{"num_hidden_layers": 14, "experts_per_token": 6, "d_shared_expert": 192, "routed_scale": 1.0, "num_attention_heads": 2, "num_key_value_heads": 2, "positions": "rope", "attn_scale": 0.125, "init_std_o": 0.0}
Below are experts of layer 7 (counted from 0) of a mixture-of-experts language model. Rows are named router (the router's row for the expert) and show model dimensions 0-191. Each number is 128 + 24 x the weight over its row's rms, rounded and kept within 0 to 255. Numbers have three digits each.
Before each expert's rows: "comes after" lists some tokens at least twice as common just before its tokens as in all text; "raises" lists some tokens whose logits its average output raises strongly, later layers aside. This comes from a sample of Wikipedia text that the model never trained on. Tokens count by the router's weight.

# expert 70
comes after: "\n", "-", " |", " =", ")", "\n\n"
raises: " average", "round", "-"
router:082121110128104098133136110135129111161152101140088097116136131087163104133087091134143109148146138130155109120158127109058155157104118083117087128143138141143107151114118095114121152157128129098100129122150108160099112165154110134145111101108132144128148107188096148150108155110145143116168100092130099091127127150122107109122176091112128098105155153161165173115166098105099131124137112103142134107093116152144091156141165155135134149140096117135099106130134129104138139166153076126117152144137179079147145120162106135144118154142153113129142156113099109119100140155125078124

# expert 44
comes after: ":", "\n\n", " of", ",", "-", " the"
raises: "\"", ")", " \""
router:113100104151111091132124106145116118128126117125103140117152078099158132103103092134092105121179118131122110105173105126090124119135100100118098096088090140120117098096120154151090144142137117145117137125124166158162075166178128148169110084125070142119138105169123119122136161091130122161112090108147112111151128131121142155155150130113122124127165160151137132079150103127089134138152146086147147092129137170102064130146151150132121130127131132144120147141178115099109159142107092137112132122133110125108175105134144169102112127135114116135146162145122125164113134127141061155

# expert 65
comes after: " a", " the", " and", " his", " as", " with"
raises: " and", " than", " to", " the"
router:118156099148122116166113155103098119134152110080138160102119105144122142114105122126094116108129129149177088110154101135123078128140111155139128157099090152106125138107129139165082144117132125121141137127142143162138091169155133145170119094097092188134128079121121095166121156095116132126180131123148133147148112161131084094121148097087149123147102116151126158091168136106132097100166176095132149102126147105139174155137113138104158127152095144140130108120118131114155134153126087089126159142147139101100115111169139158139128155131119097126175130165103119151130140130114085151

# expert 5
comes after: "  ", " (", "\n\n", " \"", "″", "°"
raises: "ivity", " households", "ference", "ats"
router:100131129151096116142112116150121112148130136133147091083145146151120126094081102147121145097137091133126159081155120110125128143121126133121116133117153126138100133100118128143093135112159143093110099145178131143115128156118121127128083095122155126129135123151145129142128158103130099116156068081132121110133118146098127122158144075134189130118155142146115106122155082115124136104147123073139150069122111146096083126137114126139158155156122196147098151146139110115111141151120083153133183188140140097132170134111172171142137158136149101128115117142106145093127111137129111188

# expert 48
comes after: " was", " is", " to", " were", " be", " are"
raises: " in", " at", " the", " was", " a", ")"
router:097120134131093140124130097114113095164150142124106153117143118109162134132102149140116118141158125138123149120132120125141142118116118113105096133111127145121091167150155150173155132122166120115109137144120162114129095189107093131149128113115136150163180109136137105147108137137126116155134096127128128110138097132119155172153147117091152139116147142177108120112143106085125097115172139056124103078167131124136133178118144144121130121148103128161059158154139123090096111160088091131108123137184119102108147125141139147139090151163143106135121143162093091094107127149102080186

# expert 12
comes after: " |", ",", " the", " of", "-", ":"
raises: " the", " his", ")", " in"
router:142120102114117124130106123121128117156129089090090165105129053092131148084128111111078087139166113136138131082136089132070114122148085129117092093132090144129142110108120136149090143160135114133108159123146171162158085164143102167148111069140089135116142105136120098127105143131148111149170080108134141122132135133123141173136130141086128148125169110143153156093159130100114155132152154101086140126135170139131119137139136133148131147128113126140116166132158089109119151135121091143107128150106137109115141093120142147103111126159115126128147160141119115165122121167143068151

# expert 130
comes after: ".", "\n\n", "s", "\"", ")", " season"
raises: " this", " there", " sources", " however", " it", " these"
router:101102120124080121193111168157119088134126085102093138095109127084120139099128108151109153113151136107153120119182108108091129128107118078148077141109133143085138146082103115132094104126136144139112103128154159134127115144114127128117105127150112135083139136138145115154117143099091113135107109129127124113147130124108142140121161082087134118119140115149121159095151137123117130140139137119133134115140186130150112127196148100151146116158097129126103090136117084093135129149101108111156150158126150115117191111108157151134133125121154119099151133161082143103095107197172120146

# expert 106
comes after: ",", "s", " well", "ed", " due", " able"
raises: " have", " win", " remain", " become", " get", " make"
router:102109129146132130129118150158088132142124127122095123126094130107142108110100110131121129090155112131173134097121094101164111137148104102116064130136121107132133126141149130127151123145136101102103130096135171143081109148161129132140147126110110155146185126118139139167105171100170125135119110084172126131136132130087117140140156099116139136122163167171123131142152118097119122095178107122137164143094109167123079117143142130164124145133139154141101127164137121129151113175116124154111144154187160113168184136156170165172151149101157092139111153164115094126078147134135121144

# expert 117
comes after: ",", " of", " |", ":", "-", " in"
raises: " and", "der", " is", "d", ".", "s"
router:129111106125113099162107111125123088121119096097091130139130090100160135095127105159099114120150101138145133090149125146093124148153089105138112089133105155111123142119144172151121156130128121155098152105140151172173101154170099161127092084123104121110170109148109138120120165130124094135114087087135114121121137139110149161120125123109153136130134138158111126069152101098092154142172142103136162122115156175098092112134155146102137136139102124160113158118161081085112109158112105137113158152119141108127169111131157160129103137140110136162148157149107106166096148134163092166

# expert 2
comes after: "\n", "  ", "-", "\n\n", "\n ", " Win"
raises: "-", " Total", "|", " and"
router:115113105102129098173090103155138099103146118077126124107117113100124145117098139105113180093133110129140119110176090133122130152141091068158078122103107148080111106132116108157095128140133147093129141135116154120114098151152109161155125093125139130122116119187137087100133129129099133157123111096161146139144124120110127143146140100118148168131130123164138118116154123106084156109175131112117133107114151117142130135140080151142150133125106171167096112161163116084117159124132090145106126173139111080168162119101174134096114094112155142147138152142141116125148100159130093153

# expert 33
comes after: " di", " Di", "=", " the", "-", " N"
raises: "hi", "ly", "lia", " region", " listing"
router:137106133143092101151144132146097111135110111120116148112169130045145122149101086137118105127163130156165179138151095115110132159132082131133100100137105156149114111135151132122095147186121112102141134158138152123160120131200129132156105120116127159149183080154152142165081142122092136069128086123126134117158111147136152142131110103090137133136135136138112169146145120125090098122122136103134174124083154123142134127128140125114120116168147141176123134166119088132155180151100114153099145143142127116096122139129123163111112115152142100124148152162118112117124093133150118157

# expert 45
comes after: "=", "-", " re", " f", " Re", " dis"
raises: "c", "hip", " of", " that", "ant"
router:099103090093127106126126118120115108134111112130122183120071095120163140094096146132122124100158141148175169127155136139124147124114069121108114136106129136120111128142146141146083136121127139102131116119135160152145108185141093144138124130131111157118110092143155111179107147099111165121158107129089147153162130149074143132137107114096154194087127137121117135137147031088106126117153173092117133130132118123133176137139123160153121153130098118137081100108153113110130110125100121152100167111123122074156153108151160144123145146125118114122107127111132129108107148156136113130

# expert 134
comes after: ".", "s", "=", ")", " However", "\""
raises: " the", " his", ".", " such", "\n\n", " when"
router:102115115103084111178151151171132130117139138095107156103115113073110142084124108155097126129127125109120110122156118129089160129078109122169101109131126142108121143097142157133123093142133142116100104129134166134153128170124114132114112120128122145130127133147119120174108151078094118127114070118150130107137119119109147144178180117130127134114121115151097136116140114083115139094123136119095115085120140122125107120211140138124108117126082136146100119173136107129157131155099102118109147137129133085135158107138205171132153111087172100130138151148124111120125091138184113146

# expert 92
comes after: " |", ":", " –", ";", "\"", " Best"
raises: "s", " and", "ed", "es"
router:139126159119088144118134139154136125159169134136130167080098088148138133123104137132144142095138114157141169081135098141110127154129119095146107118131123149108129126128170111155107154120158122147102127139141169152150142185151117094164121068120091158127130084113134123164088139151108158142153112126106116129144114133115122121125195086100169123114146099146126123102144129145101116147179161085134145086098154116099122155120115100146156133153092158159100084132136104095157141157161111149152143128121146145094158083149152151121163126146115115149134142165137119142081101139130101131

# expert 156
comes after: " of", " in", " at", "\n\n", " by", " to"
raises: "le", " to", " most"
router:135112106139105114132124134140146120132111123152107110106131129148132176087117124127135149146146080121135127092150130129104162145113103120129100115127100131122167111112141168179089158144103132104129152151170155130156151131177128160150098099122100147085105120139147139150135143099141128139147117140117091129146149136079120144128111111125143131136144148149088122123123062103095167117155152134124119126139150163137125112186141121127124141188115145133060119172199131089103176162111085156117133137141134109163176145144138110168153127099169135167129154140121103133116122142147086116

# expert 56
comes after: " the", " a", " and", " of", " an", " \""
raises: "sc", "gl", "ster", "g", "mb", "sl"
router:120098117084125116148131121110112141127106105133086158136164115096131112111087125180112087107128103155143151109155098166094116154163101133155107138102138137119135124140123147149101171140145132139098144129138196158118109153139100138137117082105101151117160119167119086133108127121150146142150117133132126109141145164126113128133163110079148120106127145149172124102163107131081119132190150072097137089134131132143102178135157150103109117127084142136094152132127089122105151159094096164118108171107135103122133115123135137094120102172135139132145137152117136138142093174160089123

# expert 131
comes after: " of", " to", " for", " with", " that", " in"
raises: ":", " \"", " ("
router:125111111132095090133118164164126108134161085086143157104140105119123107089108145160115105135142112109171137097140126115126138137110138148152097087137095146095131118086111123124129162135165107129109131150136175186171092164160091180166105116107114113142125118152154085126077119128121134139185115134161134156118125143132136143114118100114114157107163132156137125153135123119110088116181152105130123079143135142099107121155147132109119132142097144115086110124174093123127139144103117122101157107123096133136142092120153168115123077177156090116136128154123085143128125146126103163

# expert 13
comes after: "\n", "-", "|", "\n ", "\n\n", " non"
raises: "-", "|", "=", " and", " to", "\n"
router:106134097132134108196080102126129122124106108113098149114139119083154113108123106140145154105121093115124110119163066128125136157146124117135085105104110133092091132116147147127132145144122127106099150119141134155102096147157126176157112125121128148121131119144148105116099115116164126134166123071128155096162094101125129113136120081082110168098120123153160132121161133127090105131132138119128102080124155141170153137148138149178120108143086170137077123117112103092165154140138106119145148122146153080156192117152108174115090118148167113146148138147134098121131153147135143121

# expert 99
comes after: " |", " and", ";", " Ed", " conv", " -"
raises: "ship", " Territ", "ify"
router:146110115061095139119105089137131135161157124071140112136104100110175120093121151156110112117141141155133132087165100120104100132108110116153107124129127131097133128102123162126131127104134064146117135116147147156184114156143149142161127097164120152154115084126146084160093156135138139129150081077122148109132126145154110125114161129080179102098133138143109113089145152090118094130151152085132179109109161146107131153150142154174105107115113138147097123156127098107125154121136083168136120144114115088140131111129145106113147132153144130123118161155121134124134148175151107138

# expert 81
comes after: " the", " a", " and", " of", " an", " his"
raises: ",", " of", "ly", " (", " /", "\n"
router:131078117129101135134086124126084151141151148085106150156142110120148137116121125156105117094135123173114134092204120138082144130128123128121096098121086105131116136119143141149107130124164142111093136134153169165091117159152117149154114071164115152118137093114098104140097137126154123142189131151107145088121107149100127149102130103110151174158133091142128143091141109112111124104169177071144135085130134141129105159121148141151132131144109158126086113122140108113130128147145081134101163140117137103076136158136122128142179148154127094142127122120146135142097107125134089160

# expert 87
comes after: " |", "|", " of", " (", " with", "ir"
raises: "wards", " their", " his", "fore", " other", " consecutive"
router:101105119096107108117174182122090136155149087162092143120153107087160153128143075153092116122132082140137102119173120101095137198129132136134095123108096142140095098138151178181110152115112105135107146146126129133134108122130124141141085125144122148096114113098147072144090135106142180154129129122133118132154107161117130143097151111128148136118156079173123137125131106103103130117151134120155165104104130107143121138140131131115124141099129203117097103110151105116139148151133124142142185135140101117123137101120151143096116120139181131136112140120097104122087143147131128169

# expert 158
comes after: " (", " \"", "-", "\n\n", "{", "."
raises: "ine", "uge", "ining", "iner"
router:093083146088109127151161112162118121137102100122107152151082106074119148104130140191076129118126125109160136103137104108141168133099088106121121101122128122124168111106138141152112151137126087132079112125136153160124081162129099151127122126127118151071133097138141097117101126121148088130149098105116139117137158134117123112166165105095136157132154111154094150128148123115070142140177139109149123116094141123136115166113120138141158124128088142153081140133127104119087143122090068178109126173142137118111145106138159135110110128130113101126140149137124137143103144188132125154

# expert 16
comes after: " of", " in", "'", " for", " with", " to"
raises: " first", " next", " own", " last", " now"
router:153139097110119098144132142111102089121162099084111166134129126149117127088112154154099114109156109120134125132175115113139128141142097118140095122103105123130122140116115162143105128135116143136088100090155138146141112109147129177162105073107106158087123109122146106153107118079156150156129076140118129130176137151109144117155109082085154168155139120173124115122134112127113109126148154135094138143136147126170107160158109105137114137145118176147071094142188091084101154142143094143101164150154157096134143137138130144155140158115158125146149123135100089126115114145117084153

# expert 115
comes after: " (", ".", "-", "F", "|", "\n\n"
raises: "ment", "atch", " sale", "ation"
router:101140076104109104120158142143065097119091111099125150131142114128121136120120135154105105093151080110170168098132116072111166139133097094092094100123129151140125062128136119140097126106135150099105125139119142148116129135157103128121101134125136144088160114126155130195101140134148132157131134122094112114159153165143148127123157098094127151105144146141068129124162123116089132110153116122129113117139135111148149123149153125142116136168110161133111095120148098119113156141136081157129131150150147125082114071178138146136114180097145125120131169145089134106101124151156111148

# expert 78
comes after: "'", "–", " (", " 0", "/", "("
raises: " own", " previous", " his", " career"
router:158143095143126075133130137164113128112128096124114165101139111121126154124121159149130147115142093104118119115108120141121123141142120117101120138120126129083123124104145181116104159147125131107109121128144140156120101154128107148152145097139081168104112080120127092135076118105161171154118090113090164127140131140118111174150165095130176135128153107102144136114184126115096135109173133124144149131078154118144105167155084110153110119182118137150082076126139096149109172138103110154106164145141111108121162119142144138138120152171158084146153142130155142153125102135139090170

# expert 118
comes after: "-", ")", "W", " was", " •", "Scientific"
raises: "book", "igned", " anniversary", " date"
router:132105127105147132136129125126126073174114114122116133099122105132107101082114114128111133109161122110133160138136100138073132169114133135129088139157152162128124164127122175162118109124166092076102128156135114117160109121148111144141107079141130150133136129119148121139090187125122151138129110163113098147143108124150119123118164107111140145110134121145100133150142096084107124126169125131146153109119164087171149183139150080164103119146143130144092086132145111130147114149165075109127133121162184101134153138159120154154123161154119115154114154137137128128090121133081057146

# expert 129
comes after: " of", " in", " with", " is", " on", " to"
raises: " same", " term", " name"
router:111120107079146103154147148150106103139135118093110162111127114102120130091119141142085132098124136130134124130176114092126134135128125114119115122097119148104116132118152164112104157163106105140109109135144139153107127126163113148171112064119111136116142103151113106147100133104165137156149063122118146120175138182122120123152162107080173164103147152155121125126129155110083132136189192130104134132126155102149109172129112111147121172168137172125101114148150086098113160137130097136122133161112125093112123117157127126088123113126143084157154127146122121127114094157148078142

# expert 7
comes after: ".", "-", " \"", "/", "}", "_"
raises: ".", "iling", "&", "ir", "ú", "ict"
router:138115125129132159174143137106071089117104075115108122088081118108137134125110139169139137140122090114117093127163114137102164150101111078131108113131123150126108131102129138165104146139175111147123109146134182116119096173145147113138134094139107153113161112105150094163110151121134117128137110118123108095128144112121151111120141114084143115105110104135133111112196131088072137108147134124158102097110159176123131149150093098183129145131145170136120110118151124125109153132117102149117160142184106113120163096147151127124132114110118078115115153140099137128094130194131113148

# expert 94
comes after: "=", "\n\n", " =", "  ", " career", " also"
raises: "=", " the", ".", " that", " he", " his"
router:119098151120133138136134181139140082140129120126125123075119129118147121121104144144122128067140115105169159112125109124139144145140136097127114121131095135084138112102126133218122104117163109105074135111157146139130108183128165126145086118147120131111125103103160117130143171085141116119158121114134139094162110121097133149116143063102109126121112142121121083122124088108122105132157132118089169098087175099114138131140109163121136141162128109113104142107131105139138114186118120167131136154133131112110173103116111137130160123162144118157196135096116097135152150148132109162

# expert 91
comes after: ".", "\n\n", "s", "ed", " located", " born"
raises: " order", " the", "iance", "put", "iti", " his"
router:106136114132081082158109129139130117139188112153122130088109122086140146101108115127126137110130100140219126115140134119094140128097138151154099144099106152076108141119127166168132135149129119135108109170139137153172090117114149155097101104110137181128170089128141106171086178138153136115145158142143129079129156127093148141136125127144141108096131108136099085123130142121118147165156113118148159125127145135119137159137153109134129111138086158138097132132151094125094133165143116150119127169149119113108133094118119190112112118132146099105163166160130106131129116147154132168

# expert 63
comes after: " |", ";", "|", ":", " (", " on"
raises: " years", " months", "%", " different", "th"
router:112083134084106118157116149115090137166122119113078145111114075116160133084111122149120135119184129116109108099148116092093129139100131137179104106099076149136133114113140157151118149116168118122114175116134159118145123132137130129180105088106129136088163074139116104137106124111138124127149126136115110146170138173099104122157097078093162115129140099156120133125134138123104103143163161072116167082136112130130113156114143157126127131148109132116071122135127098088129120143117117151117169129119135119120138104114150202106131139146123101129145161151137108113105129162137092132

# expert 154
comes after: ".", "–", "5", "0", "6", "2"
raises: " first", " years", " are", " in", " as"
router:087096094160104128173115185132109116155115104111097119098142100114132171129116136138108111107147089124112160108164102140122108151132131111120094118188154124129125105090165174165123134124162144159092129149160174125101134184151129135144123119129087164149114100147162148181124146128137144122132104117155146089146142126103114113119158086105157132112145115134140125121130069111089104128146140107121139089116156113127084139145090123150129111143151171136133095154151116117130130127136083124136176127123124071066140126150135126171112110175130096124132149141122119124145123152131128154

# expert 40
comes after: ")", "  ", "%", "\"", "0", " and"
raises: "\n", "  ", ",", "\n\n", " and"
router:161169106121114099158093153141119138152171093107114097114130124099146118115135135140105113133136066135132140116128123157118103166123112107130105092116127120127115120159139132191116137095144155107101120124149179157127120156148134158153090107123089167102169106136125115124145178096123117159133120117151097104162155126115124179118153126101153156085172125143132174102156119096143135124168152107109129146150130137102117128156138125141146120152128130151084102176141077111127122166140087121124124173163116095126190125116172161135128141086147113133115112140121132116131098140106109179

# expert 147
comes after: " the", " a", " first", " The", " his", " one"
raises: " things", " other", " same", " reasons", " words", " addition"
router:129096138110117144172109143148134094123113135133105131135154137086101143110079107151125122145144128133164153092166132143073119160127084096146110101133126126133108114149138122168143127126122115093074183127164165135150137158155127125152115121117118149108137045126138101121117132094159099137107129113148123096132103159090140119073101122098139094104120148161131166137150126121125099129160144120136147114102122120164115133124127154160157123167123163122121073176167097135148151136147124183131165162135129082106121096136159141108126112169144145090117151112131117138111093147106103131

# expert 155
comes after: " (", "|", " |", ":", " of", " +"
raises: " who", " were", ".", " founder", " mayor"
router:107087131117074120164148142142100124194141090128108158120133100122141128108098122147125152120160128094123132086146123096089121150129105110149120125116105148151108129115147167166145152147112103130103161143142151146137107128112122134173110091117067133115154060160151127145099137127143145136137096129148117155155105164125103131170156123116128141131181091145112119133126131139077131138190163092096138113104130110153150158122127170114098110184126178164120141155108117091136151133119118155090157125134142107106141106121130172130139162151111083122145163117128127120107098143126102124

# expert 149
comes after: " as", ".", "-", " As", " to", " Al"
raises: " the", " a", "st", " an", " successor", "s"
router:086100147117100097137147120100118106127141075112108150146122130070132118101120120120135097099186092124133116071126141122129135123086109126106111123120145148126126095125144178178124118154112083072116116135159179159177119211203119135119112108148145119117147111157113120166093140112168121120115120107111108109138125149101129170146161148110126147129134117151113135094162115116101121122139121104138137087114112161125091196126146115117123147161119134159131116183123122133131129143133121147144143111146132125106150106128138165141119096138141128139129127153115091135101125141087101141

# expert 66
comes after: " |", ".", ")", "|", "=", "\""
raises: "Population", "Other", " ranking", "The", "=", "During"
router:127120133090090075130116125150118100173149123115098124118119121107124128100130117130100079141193132100131121104151122124098141137129120144140081151117133146108067096121127098149154139160105163124076155124148174119120112151140116148124101090120093166140147098128144096165152117114144123119163128119091107122111147155113102155108136088109126111128153124128139155134144085110137112104134184108136153115139180114127089103169125120113129142124113161140127108161148084122121142157090082161098121118117118103099140095121136184141112172121141103136147172154093118120096127161167110154

# expert 114
comes after: ")", "\"", "%", "  ", "s", "0"
raises: "  ", " 1", " I", " ", " M"
router:175147117111131134152123122112117129156170102118125108136116108108132129100101122146124112081153107139138138142143143103143113151111093163121085103110137097108137119158143170175146152151153145134102118145135182135160104160142109133156073113143088153124132128138142085160098165111098132101152130156147133071159139107157106159113166114113165168106124158128107164104146119088128119121147138130141129118135159146129101136156115153142145113138104138147116107149160102114176119153122078118133130183181128091118169137137184139169113133108157097144118152155113120125122089131122127182

# expert 38
comes after: " the", " a", " The", " an", "The", " his"
raises: "long", "tra", "gl", "ful", "aire", "aling"
router:147090124104097090166124119137143082126122126141104111108135134122098150094076081145121090092165121145177131104197108147111100129154114116175122130116152116123123115108135133140143141124129130083123161118160180153102126175140161146161105079088097173129182088158103119163117148102171133152151135125115152123118133168110112117092133104105144136143113117119139147124176157102104125142156135115117143122098133116163117117114157139138116149181144128117108127158154137118136128158123110153144177134170162099104150142135148145127124161179113124103153141127131147142125090123126112131

# expert 54
comes after: "–", ".", "°", ":", " 18", "/"
raises: ".", " and", ","
router:083102155131090109168121165139147130167127134106109097101105099141145143120098140143125149136105073113123139144136085135123114118137138107137101134141143167148143124077115174172126146145135140145097137114155177119134128146128140137135103112150086130115138061161160105154098132121138145118157095121139128124143123133123131117129176113134178153135138088149102138135160101135087132118162123075128130115097139134118108125145096142150138133140136176141133100203115129112134165128134084137112190140146106085130140138133155177167122138180142092122134133122071113111104118113138136154

# expert 53
comes after: " the", "-", " a", " north", " and", " south"
raises: " and", ",", "ate", " the", " coach"
router:163143125145119092175095129147091122145134108159121163136120129110112171070072151147079122104141109135129128119131108146098166158086127130130094130089138110065084125131136123157136131114126104096110181134164146153147098152173111127133156125124117148128174086132136103154117133073152133117124115151131136092115153153116137095123124130116159124129139120150124168070135122095116097116167113114106113129150176145109127124141108147117151113130159144152102134149130123099128172135141080141150151179150142095097145109153138112145147145119135100141172156140110113113092102117156094148

# expert 108
comes after: " of", " in", "'", " to", " for", " with"
raises: " first", " group", " primary", " second", " latter", " National"
router:129117130106118108108141135130087108137165105105124142101150119137152129105090114162099122120133125081124150121162132108119131153146098113135107094126127116138144147101131176123102158167092120133098129125184142142146121123169112166139120079128108144113106084119125125154090117079144128141145136134123136125148137153092147141159130068091139150116148137133090128101133126101111153127199178145138143131134149136139131147166131114143132144148131171142062122122195120083115157128135095134077164156157154102161146112166106139118142153114173111163164113146125112116084114158121126132

# expert 125
comes after: " (", " \"", "-", "\n\n", " the", " a"
raises: "ub", "amo", "urb", "hi", "emi", "elli"
router:142081086099124096122114131152099139160104092142108177143131135131098130124081093185109136127145147156154116115160111143080144132124106088145128130129145162099093099086138174147121154106119140104087113161165145160137061187130134145144123077112120156104127058093126111122102155129143111116145092116126115092159110143106112115145152094134139154118118109142143149104153123115097112126161133086127136096107128116122147157128129133130122127111101163124100108114165105131117163139120094151124194137122127100129165150119185125127128119136132126089142142163130123140115121135104122125

# expert 136
comes after: " (", "\n\n", " \"", "-", " |", "|"
raises: "'", " and", "ized", "\"", " on", " among"
router:117097103127134095173118133143109108133120090127103140110139125120131139107094111170084114130182130131121142084170089124091134126122096107126108107119097161128109128100109141139095154140133121104094112152157151171140072163149102180142110067115127121108120082126118103121110171097102131130168055098110124136126145135100146108141122097125144117118178110129122113123153077117091109159146109106115154088135132142106082129119139144140124149144094159134116161148137099111103162143130101158126173144118110097125123140139158160090146115154131144138122152151111131150106121136157107172

# expert 153
comes after: "=", "\n\n", " =", ".", "See", " also"
raises: "=", "\n\n", ".", " but", " been", "\n"
router:104095122107116097127097129150120083164139121136114188110155110138147106106114133155104149092143123125148132129157145157105113158148102129125115120128111150098104112086107168129119113113137111131092125118117141126100089168130129135156095094110108140127137102151169153123115165115158120135162099099112149137155088105080144129145163070100130131117138134157106126103156121108111162130129163081137165087086145121098129126155108149175131135140114151151096121143142104137162117163100098158125132164152122093123101105126124149101148123150131028134159149124085125123098097131135121134